From a checkpoint of a small mixture-of-experts model trained on Wikipedia: 28.2M parameters.
Below are experts of layer 3 (counted from 0) of a mixture-of-experts language model. Rows are named down (a neuron's output weights, with its number) and show model dimensions 0-191. Each number is 128 + 32 x the weight over its row's rms, rounded and kept within 0 to 255.
Before each expert's rows: "comes before" lists some tokens at least twice as common just after its tokens as in all text. This comes from a sample of Wikipedia text that the model never trained on. Tokens count by the router's weight.

# expert 16
comes before: "\n", " |", " and", " (", " The", " -"
down0 [120 125 150 115  32  99 165 108 169 121  92 114 190 126 158  99 128  88 149 173 171 148 141 128 150 176  67 156 104 136 155 165 103 173 107 123 157 114 201 120 146  93 156 107 135 118 113  87 126 145 101 188 142 122 140 114 122  93 133 121 152 100 157  86 120 138  53 211 116 124 157 100 166  94 126 102 128 131 135 116 140 115 102 106  93 174 149 137  89 129  62 139 103 221 188 145 105 104 119 120 185 105 182 112 118 114 127 100 118 112 172 123 131 103  91 141 135 137 127  74  81  87 126 156 147 161 125 102  80  83 175 156 186  80  94 114 105 125 113 120  76 137 111 116  61 209 110 122 182 131 119 138  64 151 164 119 140 106 103  84 167 137  98 143 162 144 116 154 137 117 169  93 162 105 147  90 170 107  97 102 125  98 125 117 160  98 190  80 124 148 163 140]
down1 [140 118 108 116 157 131 111 140 155  71 121 109 101 126 140 162 162  73 101  91 123 125 124 114 160 103  87 130 134  99 170 151 178 110  64  95 142 100 139 125  86 109 122 104 126 106  97 112  90 129  69  85 161 125 134 126 108  90 138 193  95 120 140  87  72 182 123 186 213 125 169 140 117 157  43 121 135 110 140 172 141  57  75 153 186  90 137 135  52  91 119  52 169 126 146  82 131 138 144 150  74 148 133 142 131 109 124 144 174 168 151 172 121 103 167 146 124 110 130 119 126 117 135 177 176  99 136 159 129  90 134 136 110 103 105 150 171 143 144 201 171 106 105  62  95 173  96 126 139 130 144 115  70 122 147 147  69 167 152 140 126 189 110  88 117 143 170  88 151  78 118 125 129 130  92 105 136 142 171 177 171 101  95 111 151 138 135 116 116 122 101  48]

# expert 9
comes before: " ", "\n", " 0", " 1", " 2", " 3"
down0 [105 131 151 196 143 125  76  61  89 213 111 140 135 114 151 100  93 124 122  91 162  96 158  87  94 188 117 137 169 140 178 106 147 119 169 100 127 132 109 145 167 122  38  91 111 123 146  95 148 107  57 172 124 134 179 127 131  99 114 147 150  75 133 140 126 141  95 156  82 133 140  96 136  53 114 108 147 166 148  91  96 156 126 116 119  84 130 152 182 132 136 124 141  99 104  82  69 112 103 105 170 165 148 118 146 166 121 119 125 127 179 106  62 102 139 168 159 121 143 114 155 129 196 113 119  89 135 133 171 153 116 150 105  87 171  92  91 121 119 191  87 192 107 167  80 159 136 158 137 157 163 163  90  87 130 122 115 122 102 122 152 105  97 143 164 115 111  62 116 117 140 133 162 179 103 130 184 130 136 159 147 153 130 167  80 141 157  72 101 170 208 120]
down1 [126 135  81 102 148 139 147 155 171  98 161 144 117  93 139  78 116  99 141 128 123 158 145 180  91 118 134  67 168 119 102  82 136 176 124 148 108 125 121 202 102 159 150 102 127  97 109 137 201 110 154 140 162 104 151 116 143 151 157  81 101 129 112 154 148 165 160 120 154 121 129 111 180 118 105  81 156  68 133 140 148 164 157 104 127 170 153 142 101 138 130 202 128 131  92 159 104 111 110 131  74 190 108 108  66 112  76  88  85 158  91 140 148 112 127 120 112  80 164 125 145 204 126 183 156 107  88 164  82 101 117 153  80 200 187  86 145  83 144 140 154 137 120  37 198 164 158 181 118 122 142 117 149  93 141 145  90 125  96 139 142 120 117  98  93 101 125 141  91 103 139 177 140 186 121 175 130 114 146 158  98 106 147 211 174 177 101  89 121 107 135 111]

# expert 46
comes before: " and", " which", " but", " the", " he", "000"
down0 [130 163 184 113 170 142 138 102 133 162 115 182 141 194 105 117 122 102 122 117 141 150 146  98 117 102  94 162 179 143 120 160  91  85 106 135  65 140 121 162 148 143 131 100 125 182 135 171 117 107 126 167 139  62  92 187 173 141 113 114 127 106 122 132  99  76 138 134  73  22 112 162 128 177 175 114 113 117 141 170 139  59 116  92 173  75  98 106 143  92 122  98  94  81 113 132  80 171 101 135  72 124 134 140 112 163 147 163  75 151 179 158  91 117 100 150  72 112 108 172 119 147 150 160 149 107 165  86 108 105 141 145 110 107 140 105 148 104 145 109  95 173 151 174 162 123  84 116  47 140  96 111 116 128 135 142  57  97 134  50 150 160  91 159 108 134 169 145  95 210 121  91 126 129 147 120  86 129 160 136 141 200 121 149 123 164 119 118 128 118 173 145]
down1 [136 119 163 174 167 183 113 132 120 175  98 165  71 110 129 147 197 126 158 187 123 117  73  59 106 115  86 146 119  93 156 139 146 192 167 129 116 105 155 113 176 179  92  87 168 119 191 144 114 150  97  84 121 150  92 148 128  66 148 112 132 123  68 132 127 103 142 161  59 147 121 138 146 130  97  88  91 128  75 177 142  78 140 134 109  92 174 149 129 109  83 122 176 112 127  70  97 192 101 104 118 111  90 106 124 137 106 134 128 127  94 120 103 179 138 138 104 122  80 123 157 166  84 161  85 121 117 145 120  78  94 127  63  99 121  54 150 104 137 130 141 101  83 111 184 147 127 184 122 104 165 155 105 104 133  96 101 138 142  40 116  97 100 151  89 128 122 137 112 163  98 177 103 106 132  82 103 117  74 127  87 194 122 111 129  89 140 163  93 114 144 150]

# expert 18
comes before: " the", " a", " his", " their", " its", " this"
down0 [114 123 157 160 157 171 112 146 127 138 115 180 123 151 121 136 103 116 124 126  80 145 148 105 170 129 133 161 146  56 177 141 115 110 114 111  84 134  74 134 143  79 102 130 169 103  88 154  83  64 133 119 100 123  81 126 126 118 182 144 141 184  96  96 132 178  92  79 102 147 110 153  71 111 135  99  83 139 178 147  99 112  88 117 128 136  93 175 138 131 114 160  92 143 164 159 178 220  80 101 119 129 135 145 134 151 108 133 123 101 145 152 132 180 120 117 130  80 115  74 202 129 128 149 150 153  95 188 147  81 105 153 122 128 138 166 170 178  93  90  85 152 103 121 153  97 168 145  94  99 109  81 108 135 129  81 107 143 103 118 185 141 110 179  97 162 137 141 152 161 161 108 127 105 109  82 200 164 138 208 177 203 114 121 150 156 171 138 112 106  84 198]
down1 [123  92 166  74  74 142 146 103 166 101 182 105 124 119 127 185 105 153  79 156 164 119 176 105 120 142 148 123 171 144 121 161 130  91 136 107  81 119 153 123 141 106 175 178 115 133 113  80 129 116 158 119 106  96 138  96 134  60 122  65 110 128 148 168 104 122  92 133 138 129 154  73 144 113 137 123 166 108 103 171 181 103 129 121 119 143 109 107 151 114 148  95 146 172  90 197 162 147  67 140 135  93 116 132 142 140 106 108 117 148  95 165 112 162 187 197 166 163 106 125 140 153 127 130  32 120 147 120 100 136 115  97 110 101  83 167 148  64 132 139 123 152  76 117 100  59 140  82  53  64  84 161 105 139 158 110 112  63 145  69 150  79 149  98 138 158 129 151 142 175  98 145 108 155 103  64  98  62  94 156 146 140 130 129 132  85  71  98 112 119 175 150]

# expert 10
comes before: "\n", " The", " He", " In", " It", " This"
down0 [143 101 129 105 147 140  94 126 160 136 188 161 136 126  96 102 153 167 168 126 125  90 149 141 138 118 170 151 108 178 184 105 136 157  80 125  91  92 104 127 187  31 158 108 170 124 167  68 150 136 148 105 103 140 163  78 152 113 151 139 150 100 116  87 165 127 128 134  88 101 142 116 119 136 105 128  83 124  91  73  73 113 143 145 176 132 164 111 105 153 179 155 159 116 103 124 134 166  95 136 151 143 111  74 128 223 159 112 144  94 184  72 115 115 101 141 117 125 165 145 124 180 200 129 132 159 128 122 177 128  52 162 102  77 117 111 157 119 144  89 127 158 134 108  65  98  71 103  98 146 103 157 151 126 142 111 203  55 124 158 153 125  83 150 154 100 116  83 160 130  94 209 106 112 157 124 158 134 101 142 187 139  79 117 173 125 153 124 131 146 112  86]
down1 [146 132 152 128 159 128 155 163 189 105 133  84 115 171  76 150  72 125  87 115 119 100 149 130 106 141  97  75 108 133 111 106 160 152 164  93 142 146  83 123 103  92 133 133 196  92  98 114 150 124  85 109 166 146 200 131 109 160 137 156 181  65  32 139 102  95 133 139 161 134 192 158 112 154  89 116 126 107 106  99 145 152 159 131 128  86 108 102  92 139 106 129 179 185 122 190 123 104  62 137  85 180 103 107  97  43 119 145 128 158 130  99 123 157  95 138 130 186  93  78 115 143 103 159 111 132 121 120 148 128 129  86  90  99 184  84 199 101 107 131 152 168  87 146 112 171 119 109 123 155 121 195 106 185 120 131 127 110  84 126 118 128 149 120 129 127  75 164 129  99  58  95 130 152 119  60 112 146 143 114 145  97 111 134 114  95 136 182 127 171  67 167]

# expert 17
comes before: ",", " of", ".", " and", " in", " to"
down0 [112 179 138 119 143 157 116 190 119  95 120 107 175 174 169 102 122 193 109 107 155 145  79 130 102 162 146  98 140  94 176 159 124  93 150  76 103 125  82 150 109 171 118 138 110 136 115 185  88 148  82  95 108 109 156 153 116 130 132 165 157  86 137  74  80  93 193 165 149 103 130  79 188 195 130 147  97  90 180 113 207 172 135 193 142 120  99  81 121 104  93 149 134 143  93 114 128  75 118 109 142 172 141 175  74 129 145 143 123 164 186 143 121  72  86 134  85 135  92 129 135 126 216 119 134  84 124 138 143 137 132 129 128 145  86 118 106 119 157 165 159  84 128 108 144  99 117 146 178 116 171 138 121  77 163 129 214 116 118 135 132 138 130 121 183 116 131 164 126 175 152 158 145 114 137 146 133 127 117  87 101 182 127 105 152  96 181  92  50 162 123 102]
down1 [154 121  93 106 130 111  73 138 168 153 146 119 172 183  62 113 138 108 149  85 178 135  68 146 161 122 195  83  92 185 152 122 109 123 146 118  61 149  84  99 139  97 136 134 120 114 132 124  80 175 189  88 151  99  89 161 196  57 108 159 119 127 144 156 172 122 109 139 146 157 108 126 162 180 139 140 173 114  97 113 147 142 109 123 111 108 130 130 122 171 122 134 116 159 124 113 111  92 124 174 159  46 160 130 133 131  91 156  82 135 149 107  94 138 147 143 150 147 131 146 132 129 135 123  89 148  87  48 148  61 173 128 138 121  98 126 104  72  95 117 125 170  96 179 154 132 125 144 110  74 153  52 114 109 120  60 113 110 177 109 115 133 158 138  68 159 138 121  66 126 111  35 121 121 143 109  92 173 112 172 164 154  62 135 151  96 150 157  89 130 108 131]

# expert 7
comes before: "ed", "ing", " to", " in", " by", " of"
down0 [116 157  77  83  98 114  95 108 148 140  99 131 119 113 121  32 159 128 130 205  87 104 170 173 138 187 167 122 132 103 131 156 116 120 159  67 167  82 148 189 100  75 125 136 157  95 101 147 128  51 138 149 160 114 161 147 123 138  78 141 180 130 135 143 167 165 168 219 155 129 148 135 149  67  72  86  88 156 112 111 146 133  98 130 171 145  78 176 174 150 117 144 130 140 115 105 113  91  79 162 114 180 141 159  91 110  46 198 189 110 151 136 153  83 134 109 112 116 131  92 137 104 142 185 111 123 111 144 138 145 128 164 110  59 138 121 100 112 143 190 109 100 132 116 162 165  92  95 134 148 108 130 152 146 118 172 140 154 124 169 122  90 143 145 108 151  82 150 153 150 110 100 135 161 173 146  89 111 132 131 126 139 144 151 132 115 112  61 123 115 162  61]
down1 [124 102 122 131 132 132 124 143 140 147 103  85 173 139 174  57 131 169  84 172 118 104 188  95  87  99 140 124  56 127 106 152 165  95 139  83 152  66  86  85 107 124 110 113 135 150 116 163 117 116 108  89 137 101 120 119 134 175 112 151 102 123 114 154  78 148 119 118 154 166 123 173 100  98 151  56 135  93 143 128 126 112 157 179 129 137  96  36 131 148 150 114 106 112 166  87 114 107  66 117 151 134  77 161  78 154 136 189 160 177 184 165 108 102 120 136 180 106 122 116 114 140 150 130 164 127 134 183 190 151 104 105 113 115 162 103 149  54 112 173 181  77 118  80 174  88 128 116 154 173 118 139 141 148  75  80 114 120 105 136  90 121 128 161 166 140 187 129 191 141 175 153 160 108 190 132  94  97 147 101 141 120  88  74 122 102  88  88 114 161 162 159]

# expert 30
comes before: " |", " office", "st", "v", "id", "ter"
down0 [104 159 115 149  95 153 133 124 145 202 144 178 116 154 150 109 154 118  50 138 101 199 186 125 159 139 135 152 102 142 169 109 147 107 114  79 131  80 135 179 167 129 148  89 166 154 192 133 164 163 125 165 159 146 110  65 148  68 129 216 158 134 126 100 126 113 105 162 135 153 176 122 185 132  77 125 112 149 142 111 164 142 126 102  82 170 114  95  85 100 130 148 123 142 209 178 118 176  40 176 139 110 187 112 135 147  71 152 141  67 170 121  90 104 101 123  74 146 167  79 132  94 130 146 107  92 112 162 136 118 136 162  84 135 138 113 148  86 122 167 190 118 132  58 107 103 150 127 112 107 135 140 140  70 116 132  94  81 122 147 104 124  91  84 160 125 156 133 127 100 154 170 166  68 176 123 129 129 107 126 119 121 173 111 120  91 117 133 117 128  96 120]
down1 [ 66 182 140  67 137 165 125 125 168 143 141 147  83 149 129 102 113 157 155 154 153  99 122 143 148 142 113 148 167  87  74  97 124 167  77 163 182  81 191  90 125 117  79 152 171 146 120 142 110 139  90  54 133 114 129 110 160 153 162 168 135 141 137 140  96 181 114 137 149 109 150 115 114 123 142 132  70 152  98 126  72  97 116 143 138  61  68  92 136  95 114 108 190 130 167  96 138 103 138 178 101 125 101 132  72 116 123 194 112  67 127 131 107 177 172 140 105 142 128 104 132 142  98 167 126 155 181 165 166  84 129 127 155 103 131 152 105 109 149  81 203 158 143 163 118 125 163 134 130 161 120 127 140  96 120 135 109 169 129 154 138  98  87 100  90 193  76 144 149 153 174 148 126 119 186  52 141 125 121 119 179 199 187 122 144  89 108 123 119 165 194 163]

# expert 2
comes before: " a", " the", " be", " an", " been", " not"
down0 [138 118 137 146 124 119 136 111 126 100 116 142 112 117 177 199 136 151 165 144 113 144 144 120  97 100 130 129  55 146  93 170 163 121 135 158 140 102 146 193  80 161 110  71  62 159  97  99  82 115 133 123 143 175  55 150 136 129 104 191 135 119  75 150 178  81 114 161 130 120 120 128 149  74 144 139  83 122 123 131 136 185 102 170 118  89  81 148 103 111 121 131 126 105 144 150 148  58 114 144 166 105 116 104 176 163 113 118 140 137  63 117 110  94 110 118 124 104  65 114 114  43 207 207 136 156 154 103  92 138 143  97 106 184 166 106 128 157  98 161 101 105 163 179 122 157  85 104 165 187  67 127 139 123 109 113 130 199 129 158 182 166 148 124 147 129 175 133 149 154 137 113 172 138 155 141 168 140  77 143 152  80 113 124 159 131 131  83 175 154 182 136]
down1 [126 142  88 150 153 167 152 141 159 153 141 124 115 130 128 140 101 110  93 197 116  69  87 136 161 119  60 136 135 136 113 131 167 130 102  95 153 108 164 111  67 112 129 145 181 189 118 145 108 128 145  67 154  61 136 154 149 117  92 100 152 140 152 154 157  58  88 120  89  89 142 115 132 203 137  94 109 127 132 101  61 155 122 187 139 112 123 113  87 107  77  90 121 138  59 163 154  48 141 122  92 161  77 112 183  92 109 198 144 187 145 115 141 145 154 112 136  99  80 159 134 128  59 123 106  93 161 156 122 134 137 198 122 167 126 139 143 116 120 100 138  55 107 153 135 133 126 105 151 109 137 149 160 156 132 193 167 135 127 128 140 138 152 169 185 130  67 140 114 150  74  68 105 150 112 107 146 156 200 153 149 163 103 148 117 128 141 178 143 108  90 157]

# expert 6
comes before: ",", " (", "'s", " and", "a", "i"
down0 [141  64 113 124  72 118 144 147 165 158 105  76 112 122 130 136 131 167  85 109 113 115 148 138 237 140  82 135 171 136 140  88 138  66 160 146  93 134 130 102 103 179 124 100  83 112 110 154 143  96 186 145 104 165 146 129 188  94 119 117 125  94 143 173  65 147 130  99 119 139  61  95  66 128 124 113 179 124 117  98 153  99 154 102 123  87 139 169 111 130 150  74  98 192 167  97 105  76 122 167 178 114 103 217 137 150 119 161 126 153 117 138 100 163 152 126 138 110 187 145 118 146 139 157 128 122 145  99 157 176 163 136  85 143  93 109 133 160 178 133  93 129 127 122  86 173 123  92 119 118  89 147 138 159 165 110  71  93 180 109 134 113 155  89 161  98 160  97 132  87 153  73 109 131  59 143 210 149 136  71  99  97  90 170 128 108 108 105 126 110  95 130]
down1 [ 93 112 144 111  72 175  55 226  93 182  94  99 169 158 136 119 156 181 128 185 106  70 127 147 121 137 107 126 168 116 141 100 197 135 114 139 122 113 138 130  92 107  95 113 132 118 100 141  85 135  48 107 145 137  70 160  94 104  68 129  88  81 142 136 182 134 111 107 122 118  91 159  96 127 144 124 115  90 186 104 120  82  78 120 129 117  85 148 120  81 165 185 154 120 120 141 131 146 120 202 112 137 110 144 144 124 139 126 175 122 149 151 152 115  97 104 156 172 142 100 128 167  92  82 112 105 115 146  78  85 161 126 153 121 123  82 175 111 121 193 161 130 105 138 141 150 168  98 108 133 149 140 108 143 158 131 105 124 169 128 101 153  53 138 103 179 115  88  86 122 114 185  71 140 132  89  81 136  87  76 187 133 185 126 175 104 120 113 132 108 196 136]

# expert 4
comes before: ",", ")", " |", "–", ".", "),"
down0 [107 100 108 104 102 173 105  61 105 102 132  92 122 124 167  71 154 134 179  94 120 124 109 149 183 114 106 179 140 145 126 156 136 126 114 107 190 151 161 120 155 138 149 117 108  86  70  84 149 111 114 168 119 115 172 140 111 112 111 161 153 115 111 143  85 135  86 120 132 115 103 160  84 111 172 107  93  79  55 137  74 132 100 148 164 113 172  71 112 173 171  84 173 146  91 140  89 155 115 129  93 138 200 110 156 119 101  90 104  97 145  97 185 162 180 146 191 150 147  86 162 180 108 119 151 103 122 111 106 150 139 158 128 162 145 140  66 139 156 125  60  63 161 109 181 159 130 185 143 137  94 145 180 125  96 190 153  73 108 144 163 117 120 141 173 190  91  94 166 138 133  99 115 161 113  87 134  99 119 143  93 161 193 118 151 115  99 156 111  73 116 140]
down1 [150 103 139 156 140 142 106 180 134 153 192 130 160 103  93 106 166 144 108 159 131 145 155 122  83  41 125  74 132 255 177 129 122 178 144 117  86 138 194 142  92 201 102  86 151 108 146  89 105 162 130 101 162 137 130 113  83 161  87  89 162 102 165 129  92  80 143 200 158  98  96 110 123 107 160 119  58 169 175 145 116 101 125 134  77 119 108 148 128 155 110 108 151  94 127 118  61  72 126 109 118  72 128 119  90 130 151 155 103 136 182 166 130 113 110 133 159  99 117 162  93 124 139 110 104 120 158 136 121 103 151  99 181 152  90 171 180 141  90 123 164  79  93 151 121 183 137  93 132 117 163 174 116 150 168 147 149 113 144  75 175 191  97 119 127 139 159 154 156 138 118 125 115  93  87  81 138 146 152 146  87 137 114 117 104 124 167 108 124 112 141  79]

# expert 38
comes before: " |", ".", "–", ",", ";", ")"
down0 [103 118 156 143 174 117  76  92 137 138 144 124 143 133  80 162 111 177  69 145 113 156  83  84 116  69 117 122 164 126 146 138 104 117 150 157 115 152 132 171  68 162 126 142 128  97 146 124 165 134 142 134 127 155 157  79 123 146 146 127 172  81  83 107  71 137 163 118 182 142 134 145 164 154  97 109  67  84 146 131 100 111  97 112 108  66 104 155 119 153 164  89  88 131 122 162 129 164 142 176 156 105 117 140  98 106  94 197 118 132 134 120 103 117  77 178 177  89 136 111 109 104 167 126 115 138 146  82 171 104 143 154 127 155 102 218 103 154 175 153 131 176 108 188 151  53 172 199  64 117 185 107 146 142 108 166 101  91  80  95 141 141  84 101 143 148 104 128 116 180  87 108 195 145 164 164  98 190 133 127 131 170 120 112  84 132 107 110 197 114 143 161]
down1 [131 130  90  87 155 150 100 144 143 191 131 148 120 112  77 151 126  91  62 132 131  93 135 170 150 100 132 145  96 123 174  75 146 116 199  77 145  64 121 116 119  63 152 107 150  85 133 119 150 110 120 142 126 137  67 119 122  75 111 142 117 125 191 174 163 122 117 177 116 103 143  74 112 145 144 201 116 121 115  97 125 175 186 110 152 126  77 113 111 111 127 162 148  79 125 140 201 112 112 139 174 144 112 175 134 126 134 143 134 195 142 111 192 131 122 111 123  83 121 110 136 163  75 145 181 123 126  80 105 109 135 170 131 125  95 124 122 131 163 172  68 108  59 116 198 126 139 151 107 136 156  91 130 177 117 122 116 106 158 106 145 112  58  62 167 106  97 137 139 145 100 182 143 131 138 127 150 150  79 115  92  50 153  74 115 102 168  93  55 123 113 114]